{"n_layer": 12, "d_model": 160, "n_experts": 64, "experts_per_token": 4, "d_expert": 112, "d_shared_expert": 128, "activation": "squared_relu", "moe_layers": [2, 3, 4, 5, 6, 7, 8, 9, 10, 11], "router_score": "sigmoid", "normalize_top_k": false, "routed_scale": 1.0, "balance_loss": 0.000188, "balance_bias": true, "init_std_router": 0.0073, "lr_router": 0.000829, "vocab_size": 8192, "norm": "rmsnorm", "norm_eps": 1e-06, "tie_embeddings": false, "optimizer": "muon_variant", "lr": 0.00684, "batch_tokens": 65536, "seq_len": 512, "train_tokens": 762400000, "steps": 11634, "dataset": "wikipedia_en"}
Below are experts of layer 5 (counted from 0) of a mixture-of-experts language model. Rows are named router (the router's row for the expert), up (a neuron's input weights, with its number) and show model dimensions 128-159. Each number is 128 + 24 x the weight over its row's rms, rounded and kept within 0 to 255. Numbers have three digits each.
After each expert's rows: "comes after" lists some tokens at least twice as common just before its tokens as in all text. This comes from a sample of Wikipedia text that the model never trained on. Tokens count by the router's weight.

# expert 24
router:098147105113143089153143168150136100127117146160120137118160110181151126116103111109117103154127
up0:162195106126110152110099129115111109139101122163138131138149135119129102170101138122123145113139
up1:115120104168122123134132091139187133156120163159109132112154129142138139128140110143160155163134
up2:170120083098118107135145134148101107118096146085127113125088103142108150096140108098134136128151
up3:096163162136128129123181180120152123086137161124121114160117102123127109127127102102141141166090
up4:089109126162133170138143117116140116116111108104125143112108126121184131119129115097114092108130
up5:091133160117147153130150138104145151100146128122109122103128115162144116090134104151106123140116
up6:168117122134166125146116141136121082094110137108126135116125100125126128145098115126180133117148
up7:150176108116127097113181115120121140105149151105175096132128167130150110131116136124121142130121
up8:099080154111098097182109149124128129156127151151134149115126132111127116131112132127130115121119
up9:106105141139137156149191141122154186162121147155148148133157118169093166102151126127133126093143
up10:145109127089135103108111095152156084149091110173117111159107134132138131109113140079099114124096
up11:141123119129121139148153146141139119153143123108143116106149145128120147108089079131105158156157
up12:128143139137099126095148096160135179116129145128124119088159159145104189116067091129098140111148
up13:072141113134066105140149160162121131153124092129129106100153133156110123107141132124141143099110
up14:109124147101116137105101152142145111140116142140137135095168096160138123096105152135106085144115
up15:165129159142112098124158103086114126140137130147091159121142149147112105100135118107084106138113
up16:109160170146117127129127177128160103158196132130113130113121111117132158148141149117134138165200
up17:102185101141134137115076160146102113143135120130119076132142134143115109149083126101087110154085
up18:109164120138102104149104118134156121097137146124154117119164114134107184177154189135115105143186
up19:093107144104120132113162138098160121152154143130124182173140190113111152127122108142119149113100
comes after: " the", " The", " a", " his", "'s", "The"

# expert 54
router:101113120143179121116192134125137165179125129145160132144160150153119133129119127127133075166116
up0:136136137119148153131148151169152137127135123140181175168137173122093150137157153138119136111101
up1:074152133145097110134143128098137106164119109127105161151079145145127137108111176093081118169146
up2:109117100135184097153154130116158115122102104098102143171100118140146116118114089126157098094102
up3:169104126128155145091132150130156154097130070087123157085137111112123109146122163100155125107164
up4:131163097134091099123128160142151169139072153127100086163105102110111082176134151134110132137147
up5:140139157109153117099174111098132136110113126099136097129151100111151140155104085117138104137146
up6:142122115106137167133137147110175141161141078155143113106138150080102128132158115098112086106131
up7:082130116149124130128145137094162138118132133123142131115130100099144111137140140125145097159135
up8:145103142116151135138111166079148131160127164110139121106107124135142122108086143154136145154123
up9:091121096137107147126146135106181148127154106153109118100095136118089153130099169098131126160119
up10:118098121128117138168081103126129143105132166078131145168116099145146121152086110151174085153110
up11:119105145128163119144079115146152119141157140158141133129174109099117073144151150119129117150153
up12:156142183150138161153144130151127145104156129112121111144143157162157120157114134103164132067101
up13:116176158161174144139175114148155135135107132124108103117120119118121140142125140137100120148166
up14:111149134130162149117105134102126152126120139146146147062173131130142146138165122134165150162174
up15:076119141154131111110165113125132146158112166181110160136141147137159120096145116109137101167138
up16:086121109157160124158114156133111157109156109131145117141124084157155132116148115160149134109128
up17:130139119096138154151116138144136112080138141092122089135118160155147116103135149119127094135142
up18:122103155123136146172132138098123135145143129154127181158125126107110128194111113146131110174129
up19:127144088168140139171124109154148143119136137128116152119105141165116135133152087121093082119118
comes after: "-", ":", "\n", " (", ")", " ="

# expert 0
router:117149098104192124125118127156128086170149132142126114119121121148161128129147125104139112181082
up0:170155086158167131160130100124167126125128122143120133114114105093169140148105123073098124153101
up1:151134149084131147138130155130156155138158126129168136145069147170164127149129113088175129115130
up2:137151121097129130138159172138100136158148108116123154120120143114136115133135097158115136179133
up3:103151133078085159142142119157146108123124108128107116102116128135131118106145117128122090135119
up4:179156124137134102138183144092134101083147151133141133182141130106146159152162162158125135118106
up5:136135104080161103099151126182138144138101120114134148132106118149141098127113154147163149137118
up6:118136089100195130121165097133121129104098101121147105126158116152186154168144130149150154152137
up7:141138117092113142171105132154095108137153137121116158113141108159133117160111119138117068138077
up8:104151131137171122115135122156132108144140157121062130080159139155149169154109107123155144154118
up9:112144124119106153122134106073082102158135139120122091125110142105109117112099133110138124124117
up10:141106097147138128107127116137095090111187148167106100134074113102066101109146083171171156087075
up11:140118097142132153115112135127122151106156162107112099173115098122128102108117134106168141122082
up12:119147147160140122093117129154124135146126168120119077098097120140171123125112137125115134119142
up13:148142137136125120108129112153136114139139126123173114127122087115146107173143125129086120164138
up14:101141121138104161155165104149098144140157096176118111148106143124151100124138108103162113164149
up15:131092124123138194121098098150136118137173085117108111126121136117109120094104172131157164138123
up16:117150128154134175098144158135120107125132138149130130113143109107144115116083097156138127141180
up17:155116113099117143137101117105114163098148162121118149171110149124101130146093106103094131128122
up18:137099147100121148200112144122134148154148152116125147130128099148170143162088101098101132143155
up19:131141172115130089151138128120139151131112176140119113176153104133142138141125121150117113174129
comes after: "-", " \"", " (", "/", " S", "==="

# expert 16
router:108140115130153085140099125120122090138121133142103115124158131179149145114145146087116091132147
up0:140119130082089182161116187142129142125110100121141152120123132134115149156109123083140075091119
up1:136137069178107159154156100149141119118124159093136156123135115147115149140200130159116170171137
up2:112106116087170099107110143135103144094178143134144114102115088138139107132157117116150137097170
up3:147101146155146084104180126141141113118116115132099148107140089157118139147103104136137127145119
up4:110137084165135184148135145146173106136128113158105152105108117180163109136147153125157160113127
up5:138148133106130086113107120113094130141123137114130164139110134156118160189125133132132128130108
up6:106186130141136114133136125141095092136137139112131134146171123130175089101117119136147119128096
up7:143113084150176125145098122151095103097154117131079136134113142154146163118123126133138126140127
up8:116153133147126112116169119090131138109150141117122122173136116095123158152161081110154122154082
up9:200103085112098132110120143139134108129132172141122105129072085147148157160094152172118125145126
up10:151112128067147134108122129137124119156161137115154099121123124132087127123177107141144168132176
up11:144094120085093148120119106125106161120094128120131086158161133109141116116165111137109152110134
up12:133153093119128138149104139158134121125164124156172144137159161111116122139145161133147142095162
up13:147125111106097160145137091165159146134129103103106110105130165155128128139122142121084136106147
up14:108131113104108110126118120152114151115110133143151108120153160141081139136142101118082155121161
up15:110117128152115088114152084095182132143104130181143105104147102124151112082122126178133147075118
up16:121181121119145141159133188172122139125109135093093130144142115102103127162119081123131165117106
up17:122125136084131159142100119204117144121123151109125106102131132138135156140121158098108108150137
up18:069114126128147130132128108107104080186106142140117114155100129103101136155136115124151118107093
up19:118125156139133143106102111173135097127134106130156103128111142154129145141112135118133135139129
comes after: "\n", "|", " |", " ", ")", " Total"

# expert 19
router:128097132112178134139162156128132120115144151139148125150191133147131149141106109108122067142116
up0:113162151136155174105125106109112137090132102150094110139172097150088134139170140163115179104110
up1:109106112129130091118106141100118107112102090156128127118141153146162153107087156125103148167127
up2:121131097134105127109106144155128123047144097146130149144118123135098158136145113124122077084162
up3:128107108155124193113126140114180152132095155167101091122146146143092154094109130122156114112119
up4:154125131133154116132150109127108122098161140138126142125140142139123124133135083103095108122129
up5:088104148158157134139175167067105135133111128101096099134170098143154132111141170119084133112123
up6:203084136093140124107112117155078107092124139106145118098092123130164072111115144131095142128147
up7:159168134168110142132059117104140113119151103159112144169079148111141085146159126141126124141104
up8:113126116172108143113162099072134109129150170136127128133133094131119094119115043115138107128133
up9:077148115105154160149142109157152149142106136185118141092078132176104119138135105142110135104116
up10:126129135140144101116102179121124096135112094133148125176151114133108121112142137103132116158166
up11:130133097125124129142130168153140157136097137100117120076105117152119102131111104112151141114141
up12:127172189133132123161126091134110121117161107114122131116110101134100102147122131133115120137137
up13:128149123100125161111079158104097122099137121106121144132144107114149194119139152195115118111136
up14:114100150123089139136084132166168103133144108126143149151125142119132142133126101069154156159151
up15:158118110107150150108111134125127105107161104150141128125100132103138128138089110140150176119103
up16:101066104117197092142135091080137108156129100131135117109150167102064158087124115119124175141119
up17:120067145101158131113129143137126101103087128132157123117150144132113103127090144156053141121166
up18:120099128119108132132129121194105124151121117115111096115144081154135177144149150142105158138134
up19:154121144135153108143147111176113129117143117137099183167123161134136131107149137102111117104124
comes after: " |", " 0", " 1", "–", " ", " 3"

# expert 7
router:098109110103183119155150135160148105150124137113134141139118133136181143107146136094165108155125
up0:103104112168113099161108103149178126094130167073107106137101156104145132125143141132163128121148
up1:150117087108134098110146116118118113140098166114173109146183126190141114096159158140151140115100
up2:100165124101107138135147098127148107158123102120124101138136125154136151119134132097181142139135
up3:094112122138181139095135125121095161090128167076118126051154134099128141128158096098173084169138
up4:114122147141154100180165101150151130137149137146136104161128125110152088134126101142137141138139
up5:117103109154126156131173149145139127149137170154118124144134100119121116168117118129117164130125
up6:106116138128138148112158174116086131177074157110125084122124189140130098129104134076101085110134
up7:141131138121186131140108152121133120141073140131105133098111167127127150172105153116102113135139
up8:144122065120116133131149145135130134153073126119124150171135081131142144147122152133115153083160
up9:107101088151161103174156170116149094105161071087128116168167124118114078135134125068141126159126
up10:087115140126129082144134139174146100109142134107097107120149140107135147080099153089202103156163
up11:148140136112113156153131119100116163158094138178088141126117150123135074115149134094133159149127
up12:124121112139127143098125090105108095196126105079161117113119137102106123130100154136120133153148
up13:119132132082119133108160124163095118117143134093120133133154123130121114127132109101146112147114
up14:085136125097129138114130134147127115138165179113115126124112074156133149090146148122152144125160
up15:136119106068149145132144120136111163142114074129145133136121130141095111074100105141160155096089
up16:158132120135120193144140120208110147140140186141125142090156171132125156160116096132156130111135
up17:146121151076155126175150118157145121119124152146103134123146110103139134155105147150129128149146
up18:113152158146127154177121194120122129121113123124163114101112120106103196100091158156114155152149
up19:047098105115141118138162151157159156147184140117118155124142149135170156094144122133114146122148
comes after: " S", " N", " M", " V", " K", " P"

# expert 36
router:147118128101154128165127107158133122153121143119136132105126152132163122142131141146186065140152
up0:107136115152136162122144128129073162165151107125145138130111095151103104154151138134131152168134
up1:079111113127154086106143136175133141117102115072135136123142121114095113148107152120131154137154
up2:182120127148147127110083124214098132136139150112133133135149134108126120112129136150135106128139
up3:108142099112137133121121122132082114131106133110140102116115130159126145178157126138135131105131
up4:119119098132147124134122145155154110120112114166179099069082104151165114125134133126128111119122
up5:166147126096153182095145109155128112124087116164136155112122171135159107134143118115119088145175
up6:122119165153149135134115070137135080114142098101117133120129152159120145089115134130109164156137
up7:087127153100128108105160140142151145147172134141101181106136144097130144143140164127185151147152
up8:135110123117161084138152167131126115150137077153137092092110137097158178161129160114131139152106
up9:125151088113106127114142111112139142131111125137107124134104119180158124138139080139110112100136
up10:142124132064152136103146138097147107093090127154135108138092099182156101148137151166112122148131
up11:086143128179116096129152134099156131096139159118076130127137155127051070139154134103147136150109
up12:105101130141131106111139158153109131139091141157136108115136080157083143148071099145104151113160
up13:131151147169113137150110113141136137138109125112113121153171133137144137144097146146119076141102
up14:133134119116151134125112127130153086140150192093140153103120088143147117110124127187146131180156
up15:124173134197156113096134097143101126152150075137139117138119124111124135140123133133130093145134
up16:143155085128105142144091106159089166102107112133129179095112159150158140139105139142089162152138
up17:130110135136148179128132105144114145126135190119162147141102113093125116100122126117106118106174
up18:135120095143111139152152164151182138150122119126170137116125137126131104143110160132117093129143
up19:152099079114147110099145130089138123137119162162082118097127082118171098140106099136160142151133
comes after: " T", " L", " W", " K", " P", " t"

# expert 38
router:088111109112189114142130148153154068142120138143122132145139139188158137149147136095137096154124
up0:101143148104148143134112111166116127071167176119165158143169119127141088148129100122083128161142
up1:167080152148138153157167129121154055116160119132137154118152172157119169120122161169117136134115
up2:149132136118138098165112124088122143153127161160152126110108126147121133169142172116132150115138
up3:114111147132154137105132111125106112168123121118114129128106147124099165125110142147105134130110
up4:139178093075142126123129178111155097115145126137119105108189158135128174103142126120116083128094
up5:120118154149150141104124149111138097144117140149165121118097144120120125145143110111083137119121
up6:049114161117116123097155166142127155154130121120139173148122147152153148161146120141112141097134
up7:099133119132147137150127100187156142130115153148120133114149106137147154139094119086141128170086
up8:121142069105114151105122159100155106124122163112132111131113125115128159126095151128188130118135
up9:155120124138108094134111108130170134086155106099069138139138117133094139151127182148122147136139
up10:168124116136105127123091100118142127145123067107128094084108150161160092130151094109084115130105
up11:150128131125160126088119129093088109139128052186098125174115127119137163106121146140131119107145
up12:144117044121143155173102103142142131115121151138109135141137126112150111140127125127095167142135
up13:151158112131156143112111091170095093120100135176097142141151113141108133176078124136110163129152
up14:119125132122141114152175155154111135145121137131176148141107140109082130120144129133131105132137
up15:123148172103120138131154132187129124160166118180138102135156123148110139107084120141111140126150
up16:184113122087173121125124161102120129098137145107158127130152149138101102150156069132103137163149
up17:084125126119128153175120141100095108153109133100107145125191115169145123123109126127160111088108
up18:171120156114078141114099145105149148086141095119153076161114110137101154131101138132134142134132
up19:076154146114167126121090159138129088126101124106186136130106119138118135120122142136095129171150
comes after: "|", " |", "-", " ", " \"", " MF"

# expert 26
router:129172135137194139120146096154107156137132119169107142125135140170134178089129149116126142153094
up0:185075138067136120111125127135136136097110138114097135189111173096125099159163140153127164154162
up1:120115169147134162114131083135126147134121170168119096112108147110100120125129111107138099142119
up2:121150114125146161116152168130102134157147155152116143122099123107156120128088092089159179101126
up3:138137138117091146162083120139085126162114143154145133114155140143146166142128124095116122127133
up4:096132133154152105120137102108140148111153153134162147157143116149122143148115121162132122167156
up5:116068135192179110143147082173119137134103058111119147153114122118102140130126138107104145122071
up6:113111129123156166111101137128148133132138154116120125155101129090098128123137162083142091128116
up7:169137138164134156116108145136125131118157103173105121153159104146176140122135159157130073177124
up8:146181186106136148099166149115131092110121115117093111104138130112104181132116136084097109162112
up9:138162110127094129104144097160136138168140119144137140110145121175100114138144119092106139177125
up10:099131102144165110109159110115120146117134129093151101141126134124097147128115144088071130142129
up11:113171106139105086122087148104161119122120126183120147115168089149167164097097129105164118155143
up12:173134180131124114140125135116127077137101121127111106110112122185143179126121105186135106144154
up13:115101146165191138136141114134122126114139163139125096111122138158146109147148109119172102163103
up14:142103105113121112152132170082155121098144130082137121120161131107127125136155166144119150122135
up15:128138146123147129143154117114099127105150089094137095102156131123141113145116113141088106076157
up16:135092092140161158127139111126119140141091122133168125128132174130149129092094152125164165081149
up17:103122124134128088111154113160097115112134136160088136102173091151148108129144108139108114103070
up18:111175145119150086094105117135128137116178086148101107141121153155103161126090117127140129119120
up19:134109118111121119075129123094148128089159109122103145127123099158177127118131133109126101144148
comes after: "-", " a", " an", " \"", " un", " re"

# expert 59
router:127140098085140145133184122150141135135154110122093138147139146159148154110144163092160112153100
up0:109175120147123107189151128148105155141141178146087101135185131123113157078141148141109154137119
up1:140120099114106162108154119143192141167124130121149113059165110160084092114125123117153142166188
up2:159104142128104094157137146126160154127130116101139165110174139165112153132168096137103107164104
up3:058160109157100124136127158117085139113124094141125097145126113123167147123138162143114145119125
up4:146139102131135136147139103115058174166129161116124153092129150144134155125107144151135075151166
up5:117143131126148145111112185132133158136170146113152146142147137111095133125123171090135133162121
up6:145113140102130154091139122110103118157141099109114179135105155111174156093124091100109103160128
up7:121110111133131108109131132154145096082170094123165101157141139147118153138138121147107088105150
up8:139100108080127107160139142149136155146148159177114131165130134126119133148155106154134140145124
up9:141144122129168166139106094114137141117133126163097140090116158083145111105138165121150096138107
up10:137112138090150122106143097117155124113125134132117138162133110126125122146136147153164175122133
up11:174107141156116123136126112087151146120092108125093078106128104133171100114114154150120092115068
up12:139127149103108113172108099100129131114124130128110176091108126132112136097142115145086108079114
up13:136130155103126082151149103077134138104152138122149109151139127108066142111127153145088118140113
up14:139147178112201138148115118135146139141115101147101097151103156104127092107128126137109117094161
up15:123109128153127129097142135101149138149137121161086108132119141138126122113104119085127128184150
up16:146147142058117102178119107147130136105105146141155142113138113084076147125110144133156106122164
up17:122155095158097151135098106169150128157143158123126130132099136133147133097108170139110098134120
up18:135104090166122154160127128137150148105126104155126126136115164120152146137160137106136173120139
up19:079151112141119160101152147130133123132146124124135124152059146111157093164147120123123148146111
comes after: " in", " at", " on", " from", "ed", " In"

# expert 20
router:096127100135106116123153133118115076145145127138137097136159162164124141159149142099129107136114
up0:099126175189098136144123140136163119112134113110097149159159088107134120133088190096150131135121
up1:110122143142119087183144156113110119146116081157111148149139087100126175112119144099140115190171
up2:118128114149152093125120130141132117131093127145112122091105113167131139155113150162104103117143
up3:122084114139113100153147142128143107107128108130110148137157143102103155129150108089104112150112
up4:119161140157098141143133104127191127138100142114147140150133060108112126155118142107112095114135
up5:168154123122140103168124118147141103169129087085177092127134125127136167141124139089140117143152
up6:097099120152156154146142124132118130154096159078145119119138156104151121120123095185158122117159
up7:174149156175162164166129120139161118125112112083090079202112142095156143104134131152154138156136
up8:120156105108095097169127159161150109145083132108190098167094154134094162151089122116173122135106
up9:095155131165117106121159104085162113162153138094095115103122105099139115125119100148112126142100
up10:179134170176140095158123104141133133091109108149127132131118156125147091120126115152155131151123
up11:174159136129122093089113111155157127142132127101101109109086086126110148118130093152132185148117
up12:160110165152105075116091129124120121104131143125141181097129131149117099118141129145124095129121
up13:148151107154153091138142112138162097142107107089101099141131110166125131114130114079162125117093
up14:129144130094111149081146123165148098185157102136138093124132145143122178143144161137107152138107
up15:080122123136108086143139158095125106110108149158148137116145151080130093072081120156142125102143
up16:127130165112135095101167106098087173110127142155106117142132191123142121130124136143165126121125
up17:138129111150097074124092140138126121168071102142126128134106093147117124129102139095104123137115
up18:135090130133093124047147140087166132138157092119158103197143130121134126131110131099118141171106
up19:123150110121130135090075201136134114122104123117103150110112104131134133127124097128163140134134
comes after: " of", " in", " to", " the", " for", " at"

# expert 6
router:131118139146179139108144108145169101136152139151161133141174158157120157127165134078135120127150
up0:117192161106153114131107162155144100117107139138103182150124134149113140139121170106117117139125
up1:112128112152088111156095072122135147136098124162149157107146145148105130106095113167157134122115
up2:084168121105132165122133159139097149135090101151139161122111123159156097120141112119158110132107
up3:132140136182130140110150146107116131112129122119148072112193147098146147159174135126158159197125
up4:115130119119182143111117155171144132160114158126120122131119119105151121144171151115185156104153
up5:156065104158142100136140132127103102130138108135102109124133131138195131145099134106120088120095
up6:109166110124105147145120154104131129131149160136126122131119114148131131096122110082121115130117
up7:107127125134173161092152174089125145106100099126124135150125140135140110171098105125106137149125
up8:141132111138142120125106096103109097098121149112114136110079096171111152125123137137129135073161
up9:118140102103075150126117152097139118129163112140161134115154126148110150086152141152121113113163
up10:096136101119124161166152112146115148171159130098141136197150142148115133131152127089122101129141
up11:152157100101125149123107101156152119156151145142138133151159172178135140155093115154120096154126
up12:142128151120162164165145152097105145135139136078118124128104138112146133176149121165130166103121
up13:114125099106103098142113139169090178123138177106163146114117124141120119122171090150093119126129
up14:167145101138108106122134170119184121135120129133117117139135138100099126090166115114167121146143
up15:075115149162104130109112131102102078130150088144149164120144124147152140132207080123182120145136
up16:122107178147147111149116145104077144102134137149140145151142112149118159120154117160105123118118
up17:141143146102111107162093143107141133144094128144152125151128130120101141128156112131115143105138
up18:136139114149111105114176094134153114125106183085112123156127122162166140113150117127180132155125
up19:159128109137119112097151111143134146123132146129178127092157143115159135094110153114158117092155
comes after: " |", ".", "–", ",", " 1", " 3"

# expert 10
router:138127122126175145148124117153110114123132113179097123126167149147112130113136127129140088112121
up0:141120147144188130146163127164118128126143134114122098136132119142131118164141142148154114161146
up1:114085172095135120124087135136129100143158126142118124120160126119137120114165102175166120137147
up2:139083132097162079079153127138104105103140103170126146135146101120158134123115137139158103129094
up3:116103114135126122158132165165115098134110147128108145101145111152118083134135135115100145134136
up4:127132133156125156122114094078147094103153121144110138133143068068180116137108150122099082153105
up5:094103104149156126148171131136122105080166096147117145099102133166138166129167120109139128123169
up6:102171145140121158150087143114114091104180121094099153107116173153109159094136141135121140121131
up7:159141137144189125088135125128167096106130110116130116152183121193147162110092102147104087144122
up8:121122088163110136124166127165106065100130091115124145174128131095106152109153093148176110111151
up9:156102134109174118127118127129145137156134166111113114132129137146134093083161126122072114098121
up10:085115087141189122149161139164146155105126116130148111150169152116115100146139124140132123121112
up11:128129129134155141145114126181135133081130114145136130117118111122077150114148150091158105146103
up12:130135127125135113163136144117095097114142133143114125111121069105122119108150077115157092164145
up13:132118175121121081142124143090168125147105101139112163113130147119128151156103141115119098127120
up14:124117156097158111078132161111124058106128097110145099120113101167161115119123114117122146131102
up15:150122151149140168128151132148156118121121128137124134140139168126080147137143114066128093125135
up16:108182148105154102112089096149148100134151121137112107088128119104100081122132152122148092115137
up17:167159123166153181157130119150122122117132084117092130119175128117131120123104165097120155106161
up18:137092137069145135127140098165119122123110134123129121123093138083117136145152155135154139172136
up19:105074177112166102117134115111135143158100165138119121141106115104091112133075136138163121155176
comes after: " a", "-", " the", " \"", " and", " ("

# expert 46
router:122070138163210139142142156163150143148103085157145158113139167164132170132132125102155097177129
up0:132153137101175147065087104143103098163153108070142125103128137130119056137110149103143141126141
up1:151114076141149156131134172140132129127126142161105113128113114149135177095123137150198120117142
up2:088144108122140169158116156156125080111128140082149168122127161128119097137150156149171107140110
up3:116124117163139175146121157126138145117104149121121145130127121129129098140128079117095119114070
up4:098112148097137134112193141131129149094108128176099148109115143151083174113166147149137142127113
up5:112117158117129112126114144099129137074090156128160091152138106131166120104100109188178119149114
up6:185059123123115099143126122130120172152102154141089108126151106162147127114112087093087105145162
up7:140135114136133133115132186120123114115130128139134111130166133143124140135125128157146140146133
up8:172131133115127118163123125166118112144150068150115074122119089083053138118140132094139145131135
up9:114135126218153095126164133151107166106160167152139115153166151154166121121112098141109120146115
up10:136127136111112146170151138097141159123098092152131122115104166092110140141122110125170120145124
up11:099151122131131138176084085127164160146137133150165127100130122135097112050156093092170137116128
up12:160122097120114148157104150134171116142117152122102168127112122175142177131092086120127118141138
up13:148082152139090097103149115174137164122115115138136148110135152119146172191138130145082124170117
up14:156093144119117132160080150122146130112162143155131142102136122145111125141106132153158143157100
up15:104137127120135128148139169136147117134140089155126119124152120143125142094130081103137101167167
up16:079165147166127128126093117158152107172117082182137187150164127135133122150091145084135139131099
up17:097148125116189121110105131088107105122111114114151094127150130148144139111168117120095131140135
up18:130143129151174118146121151150159093096156130120098124136141128124153122123154140115142158106142
up19:134182156091195184098158159174082128128145133135122122124143109148132119122119141159165112122102
comes after: ":", ".", " (", " /", "°", "′"

# expert 30
router:096120145095130160102141127155119084122104162134114085128160170174141145117152179150122123146106
up0:073107130118112104125168134140103120117149103134115136120106103132207108116135127107141122165082
up1:103135130139087116138141088135122096088060158149163117096125164142179153123119146149083080127160
up2:108126102129108102115162136116160146133147146164090134145141129116148100103094140129140162110133
up3:125131127114169104106134104141163113073120119127131124107122148147128142101111122165125148098148
up4:108114115091106170101098127156109135140129082098094108118113167127124141145150145150198154146117
up5:157096163130122133155135150150146121136113107136138144159129138133169115126108170129133157100093
up6:100102097121168112093133137131166103127109137138106122103109127179148147148117142140136165162091
up7:127101154123104128133123126147103116142106130136119123099127144146120109136126168080158114151098
up8:108099166116111115116128138109138101100109135112111049142122179141157129129144109098130140153112
up9:130141100127125136117151110119089111150063145119158136125132124135086131104103113123123187152109
up10:103146109110142126152162154109108131133121112157082112105114145127118145144129132113145104150155
up11:141169151147191139099142144116128128167111131108151137114104142160104105166168147119095078124091
up12:106160149100168082134127115098119178133108110129157104134144166124110096121106166124117124099122
up13:164088126133126137076146134113111102118124120094106132094117170170134088114102144157120064152148
up14:125129133123139141157135099151101134156129145130144106148147118119146117134164133140087128070155
up15:147137140126122129134101147124115114148150111156133114107144121191151129156130141087122136114146
up16:108094129098099104090148130145147122129116111160133143128147122106111162133054133164163143121112
up17:136117129146173134137134157074177095137133097108125139107155128136124128117097119165119095171071
up18:118157159141127120125156134157105109175082112106108140144141127171152093094170109126135150159093
up19:085130144179120169125163124125116126165118125161101147112149081134076095125122146091145155110117
comes after: " of", " with", " a", " for", " is", " as"

# expert 39
router:115147134133167137130147140127124104135162139126132097163133130140133131143155121102110122130100
up0:131129123147135129112070084205111163100155094132153119123157145138131159129124126143135153152091
up1:136075168114146124142136107110103134109181107110125075117128133125140126118160093087166093149124
up2:092179113120131157124103117093103123163157095126152174106124120120155119157072133080129133119128
up3:113115095126133087115144098152101132115144152129143114138089116137127136151154154099107141132155
up4:135091111141139135096091150130164124145117097120119088118133159108122104125178081133139145125132
up5:098146142098166129104107145132123111126130097140150129152113119118126136134157107096133098115120
up6:102141123094154143133121158143142127125077118120172126129106144107131075122169146115087169144127
up7:132130159132171141124109097088148144117176126138142136175107114100138160126147120105118119133082
up8:126109151129130108111114124172137103102133141144137149122141126138183134183133167119128102159164
up9:143154100086108146142149116105106135102151131159135101156125127121091118126142109114154120100104
up10:102145128126168104142121091107142157161108149172099145139122139170142126107147121150148122138131
up11:116153129089162153121135110094106130124136169133120135116123120114119133135130145125071090125106
up12:132102155093122097110156110145146145136094162203166066144134185081115150135134142129097128149172
up13:103116114098082143159113131112145157114139117121128125150164115172136095147159138096116092111118
up14:068179127146164147141119160133115090112096102133149076112104116172153189109120135105127095165105
up15:096169144126175139088158150118097122152115113166099158113110082123111126106106088108158139143143
up16:139130136137106104141131134137094120144152132186120140090140078158118139100122123110135088117162
up17:152137129166107107146124162109120145084150164151159119177129117159133093121119143130150102119153
up18:113163111132142166141132065085110117126151168141105135150134145134139103158094153127105149155120
up19:164092103099086141133150167098135117105134091171118126138109083150100134113118119146138076125126
comes after: " |", " (", " /", "\"", ")", " 1"